config.yaml
hidden_act: "swiglu"
moe_layers: [0, 1, 2, 3, 4, 5, 6, 7, 8, 9, 10, 11, 12]
balance_loss: 0.00142
init_std_router: 0.0323
norm: "rmsnorm"
norm_eps: 1e-05
rope_theta: 10000.0
init_std_down: 0.00359
schedule: "wsd"
Below are experts of layer 5 (counted from 0) of a mixture-of-experts language model. Rows are named router (the router's row for the expert), gate (a neuron's input weights, with its number), up (a neuron's input weights, with its number) and show model dimensions 0-191. Each number is 128 + 32 x the weight over its row's rms, rounded and kept within 0 to 255.
After each expert's rows: "gets" lists some tokens that make up at least twice as much of what it gets as of all text. This comes from a sample of Wikipedia text that the model never trained on. Tokens count by the router's weight.

# expert 4
router [174 113 106 156 136 158 139 163  78 174 136  58 131 127 159 114 131 106 187 115  93 133 103 184  66 164 134 135 135  94  83 121 132 120 114  97 106 188 133 166 160 120  76 103 150 145  42 107 167 139 116 149 121  99 123 178 149  86 112 147 108 136 142 146  96 186 122 105 160 184  91 109 117 139 127 128  58 115 122  79  90 161 141  95 180 113 173 170 120 142 110  99 128 174 166 163 146 133 122 133 103 105 119  75  65 131  82 119 124 142 137  99 145 171 104 177  64 135 170 120 119  82 137 115 157 143 145  85 106 151 116 138 156 164 145  83 111 136 133  78 108  96 127 130 109 124 140  74  96  98 106  83 110 150 126 121 121  76 152 171  97 154  65 143 165 117 151 111 111 163  73 173  77 107 142  44 144 130  60 137  97  65 153 116 162 116 115 136 175  79  64 119]
gate2 [154 120 137 122 112 122  64 103  87 117 121  81 167 114 124  73 149 186 149 149 164  49 106 135 141 139 130 170 149 193 160 102 120  93  75 135  96 105  95  50 151 118  55 127 141 173 122 134 111 103 119 141 132  98 117 142 198 131  78 135 130 151 165 124 184 125 192 109 110 133 146 143 131 125 160 146 112 121 139 108 168  93 138 145 142  77 166 111 107 154  69 144 129  97 128 131 118  57 106 109 127  91 195  94 132 107  99  79 159 102 142 130  73 149 154 155 138 117 120  82 105 140 127 122 124  81 146  82  94 156  97 105  81 141 148 148 113 179 148  96 153 114 114  89  81  76 159 157  90 126 103 125 179 186  89 135 132  86  62 175 180  72 121 129 100 173 170  97 155 105 106 136 118 100  77  84  83 100  89 161 105 124 193 112 155 132 161 148 154 117  78 131]
up2 [149 122 122 179 146  82 124 134 117 145 143  70 187 153 161 127 154 151 182 163 109  53 124 149 115 167 153 139 141 115 194  97 124 102 125  99 128 109  98 125 132 114  85 152 115 169  78 120 169 174 147 135 125 105 131 176 181 116 149 141 152 123 140 123 153 122 161 124 141 163  62 123 129 149 124  95 115 108 146 126 147 113 131 106 141 142 107 137 100  96  65  79 141 102 151 169 121  96 129  90  94 110 137 117 116 118  49 144  58 104 115 152 115 114 163 111 195 130 103 134 107 121  95 140 119  65 133 111 126 148  67  74 107 126 150 146  57 144 130 185 173 102 161  99 119  52 121 184 133 126 132  84  86 127  83 158  95 101 195 113 188 138  93 130 124  91 150  44 146 109 144 117 120 146 152 111 173 165  49 129 121  64 134 145 157  91 146 100  84 178  74 181]
gets: " ", "1", "2", " m", " c", "3"

# expert 10
router [155 106 110 122 136 130 186 187  46 156 130 110 104 184 167  62  89  78 118 146 132 129 120 178 114 114 153 117 188 139 104 132 147  94 106 202 106 184 121 200 125 141 136 124 122 150 108 121 152 166 140 144 107  75 149 149 123 123 126 122 129 177 163  94 107 182 183  98 191 173 139  99  94  91 105 149  93 124 119 126  80 147 186 114 130 108 117 154  84 102 124  77 105 146 146 135 133 146 155 109 119  91 106 148 140 146  75  95 101 140 164 101  89 138 141 159  85 146 179 128  50 126 155 133 185 163 130 110 149 145 133 161 165 149 163 107 158 127 135  65  83 122 139 154  73 100 147  94 110 154  91 136 117 153 101 165  66  78 125 179 127 140 129 153 213 125 152 110 159 157 110 169 172 107 123  69 128 113  91 113  91  62 152  78 151 107  89 129 134 120 115  91]
gate4 [189 133  83 195 133 154 159 169 109 140 103 149  73 103 152 111 149 114 146 116  97 108 130 186 111 130 126 152 178 106 145 103 126 137 111 178  91 109 110 114 164 125  73  98  91 131 132 109 149 177 147  86  99 121  91 100 229 132 148 122 180 153 120 103 108 125 205 144 177 111 131  67  90 120 100 117 130  98 116 118 146 135 123 154 152  58 122  87 137  46 128 104 177 161 115 124 134 113  93 120 134 150  71 124 135 160 133  96  65 119  90 132 163 142 110 101 123 138 103  95 183  95 121 117 207 146 100 102 108 148 132  61 150 121 132 143  82 155  88  91 165 175 146 148 128 193 122  90 157 132 150  54 153 120 122 166 123 106 125 174 172 116 125 110 158 144 105 131 110 122 154 163 107  97 169  92 182 165 101 194 149  63 134 189 154 141 117 146 168 137 100 114]
up4 [117 114 134  96 136  96 149  64 134 177 139  79 178 130 128 129 165 111  95 119  77 148 142  81 119 162  94 107  84 108 109 154  95 115 130  60 155 110 102 154 136 159 169 196 114 137 114 143  99 165 127 126 194 143 190 188 120 138 142 159 101 108 136 118  88 148  80 108  55 111 128 198 126 135 137 133 139 119 114 137  96 171 175 129  98 139 121 104 151 122 113 161 117 140 120 125 139 125 147 121  78  66 182 110 169 163 167 184 125 155 111 107  71 188 101 130 128 145 150  72 106 136 117 151  63 117 159 142 123 124 142 115 160 132 116  57 131 111 173 131 137  81 215  95 146 111 196  94 129 132 150 178 113 159 130  92 143 138 139 152 118 138  84 100 121 108 150 124  97 132 117 141 117 124 181 112  55  44  96 153 147 145  48 149 120 127  81  53 105 128  99 146]
gets: "0", "9", "8", "1", "7", "2"

# expert 8
router [151 128 117 117 120 174 134 152  61 134 114  94 158 153 152 118 140 125 147 132 114 106 194 134  67 153 139 150 114  42 119 141 100  81  94 146 110 177 154 141 141 173 106 154 139 154  95 108 133 141 151 184 118 120 110 152 101  87 127 121 135 142 128  94 136 169 150 135 104 165  85 137 131 136  86 115 100  79 113 119  93 128 154 114 179  95 160 152 127 160  78 120 131 169 185 167 157  92 219  69 122  73 104  74 117 147 110 139 106 197 129 143 143 178 113 176 124 142 110  72 103 121 173  96 142 187  75 117 110 122 130 121 153  96 204  97 114 176 109 117  65 188 162 149 143 128 128 114  98  83  67 123  95 151 131 115  78 110 155 147 151 179 138 185 173 106 166 114 149 169  92 127 102 156 177 132 126 107  89 132  66 100 124 109 185  87 133 174 135  90  96 105]
gate1 [117 148 130 179 122  76 126 163 104  72 148 198 137 117 146 119 184  79  80 173 138 145 116 158 127 179 119 185 140 142  96 109 162 156  40 161 164 122 100 154 151 122 153  86 187 151 124  92 125  87 167 141 142 128 150 202 137 146 162  85 102 127 185  60 171 133 146 120 148 195 158  87 102 152  56 155  95 123 113 130 143 151 149 156  84  92 113 164 121  97 216  62 136 161 176 118  91 103 111 116 162  68  98 137 111 147 129 152  94 119 124 138 134 129  83 130  80 109 128  94 113 129 130 173 153 146 122 144 143 113 148 121 148 129 135 159 141 165 140 126 120 145 122 171 110 137 164 135  98  52  91 103 114 143 138 159 114 178 132  78 147 106 107 139 105  68 167 178 162 146 101 132 128 140 133 110  88 182  70 165  95 168 102 123  78 118 109 106 143 145 126  68]
up1 [147  80 123  68 137 161 156 120 165 161 109 124 158 134 140 163 110 110 177  93 141 112 137 118 160 117  96 103 127 102 160 131  85 125 166 114  42 200 149  93 119 123 140 185 106 161  95  91 140 145 123  63 133  85 156 156 120  95  86 145 182 126  43 155  69 104  81 134  93  95 154 103 130 101 169 111 128  95 114 118  73 138  97  61 108 134 138 106 153 118 117 136 120 135 131 115 113 160  86 148  72 167 196 150 159 133 131 107 131 204 154  94  77 137 146  93 165 138 116 187 143 130 177 113 103  73 119 101 130 160 110 122 134 122 110 115 168 164 104 149 128 148 178  93 131  91 140  98 156 174 190 170  83  73  86  71  93 169 138 160 118 206 118 125 121 146  95  82 121  91 194 144 149 122 114  89 109  98 155 141 145 107 138 156  72 125 149 103 115 123  94 103]
gets: ",", ".", " (", ".\n\n", "ed", "-"

# expert 11
router [191 112 135  74 120 163 125 145 102 167 100 126 120 158 117 115 150 106 134 146 135 149 153 151 143 168 125 182 163 129  77 132 121 129  92 167  91 157 113 172 114 146 173 156 138 152 125  73 156 123 167 167 110  94 206 146 125 102  92  93 161 142 124 131  72 137 110  95 143 183 140 122  72 152  73 141  90  83  68 115  69 181 131 161 126 110 134 192 114  99  88  98 102 145 152 166 135 112 160 146 105 117 107 101 144 142 119 127 105 183 141 151  92 181 137 110  93 199 164 118 106 156 148 147 155 167 121  69  62 130  90 153 191 141 132 119  95 131 181 114 122 140 174 121 101 113 110  91 102 143 148  97 116  84  67 140  93  86 154 149 152 141 118 140 194 192 126  87 183 132 128 152  97  85 162 121 146 152  93 117 108  33 132 170 174 100 112 181 166 152 108 125]
gate2 [181 129  67 105 169  83 120 126 102 169 106 164 104 128 136 119 125  66 155 113 163 118  99 118 115 147 136  93  60 136  99 125 166 154 207 125 103 130 148 132 148  91 174  83 135 154 116 141 154 130 180  98 171 126 170 135 151 130 129 130 156 180  98  95 111 120 114 135 161 140 122 152 109 131 142 128 174  97  89 221 142 161 208 135 122 131 107 146  86 100 105 152 127 100 145 108 121  90 107  92 156  93 107 104 109  93 143 156 185  91  95 121 110 149 211 202 122 115 150 143  72  99 158 134 119 110  84  97  82 115  80 141 118 123  83 116 101  73 117 177 153 139 158 123  93  69 130 169 126 104 146 116 102 129  77 209 116 115 158 131 162 124 106 172 102 125 136 218 100  84  58 149 114  83 159 151 118 115 140 102  84  67  96 107 135 121 156 100 115 121  88 141]
up2 [124 138 134 132 157  77 183 124  92 127  98  77 140  90 129 124 140 141 130 145 122 132 134 153 106 108 146  58 129 105  85  83 129 163 102 120 127 117  58  90 119 116 107 147 145 109 112 181 159 134 117 130 150 122 125 159 184 174  70 113  67  53 169 119 131 139 123 144 122  80 145 144  77 139 127  77 118 166 210  93  35 144 152  96  60 108 188 111 139 131 147 119 109 174 122 120  93  98  80 138 119 143 180 152 149  92  96 165  82 146 167 132 122 121 110 117 120 122 151 132 174  87  92 187 150 167  91 194 142 133 137  91 138  88 180 117 117 101 109 120 114 114  89 144 168 170 109 157  61  66 139  50 147 109 144 169 115  69 124 149  97  66 143  53 110 158 125  84 129 135 106 102 159 120 147 130 141 169 114 121 142 114 134 141 140 104 156 131 128 114 172  67]
gets: "i", "s", "y", " |\n", "er", "an"

# expert 1
router [137 102  95 142 140 115 111 118 135 179 134  97 144 149 135  82 105  79 114 133 123 157 142 154 124 121 153 142 143 103 134 131 146 168  91 142  72 157 144 168 139 104 137 117 145  83  74 100 171 147 153 162 109  93 121 127 124  90 102 109  86 124 125 116  57 163 140 127 148 201 165  99 121  99 160 148  97  80 114 107  62 152 165 143 151 123 114 163 133 104 105 105 123 150 177 167 149 112 139  99  84 160 177  98  88 123 138 127 120 165 144  65 118 184 133 157 149  79 187 109  95  96 146 159 145 160 104  80  73 173 148 200 167 136 209  68 111 118 149  92 144  92 175 165  55 138 124  97 123 118 127 162  84 188  66 132  93  66 149 152 104 144 102 155 185 138 149  93 136 134 112 173 147 112 118  86 127 106 157  94  98  61 119 114 144 107 104 129 140 128  89  32]
gate2 [126 135 129 196 142 150 137  97 125 165 143 161 178  87 183 156 136  63  82 134 110 120 144 199 101 162  91 142 132 134  72 102 162 140  42 177 116 151  71 135 110 157 143 136 185 146  78 175 127 154 156 159  95  85 165 122 133 110  79 163 107 139  98 100 127 144 135 155 159 106 123 114 156 176 109 133 134 139 142  76  70 160  92 116 116 105 111 117 122 155 129 126 138 123  73 125 127 173 120 130 128 107 144 134 107  93 101 118 131 108 175 109 120 131 139  87 157 119 159 160 144 192 127 154 118 128 137  85 112 124 143 119 118 192 163 147 154 139 151 109  54 115 159 213  75 137 121  46 119 116 188 153 115 118 105 160 103  99 129 164 146  73 127 131  93 121 117 161 138 118  84 228  81 102 109 116 120 163 143 173 110  83 172 109 199 156  94 143 128 145 124  57]
up2 [117 132 162 102  85 149 116 136 121 149 100 100  99 159 132 102  75 137 138 100 106 143 187 123 157 122  96 205 112 143 158 119 151 170 145 140  98 121 138 111 112 139 115  97 114 166 113 160 121 115 133 140  90 139 119 150 132 144 158 150 140 114 108 101  91 133 160 124 101 145  90 118 133 110 111 144 141  89  96 100 190 198 105 106 108 125 140  63 124  91  76 111 144 142 133 172 151  97 156 149 120 163 160 126 137 106 146  97  87 145 161 157 110 135  79 176 139  92 101 157 114 104 139  51 174 135 107  77 128 129  77  10  53 131 143 106 106 150 140 141 153 147 155  47 171 122 172 163 110  78 122  94  73 126  68 114 185  96 101 119 170 193 161 139 121 151 136 107 109 130 150  58 126  59 147 139 168  79 170 173 156 172 146 162  85  99 162 148  75 125 128 181]
gets: " |", ".", "a", "o", "al", "e"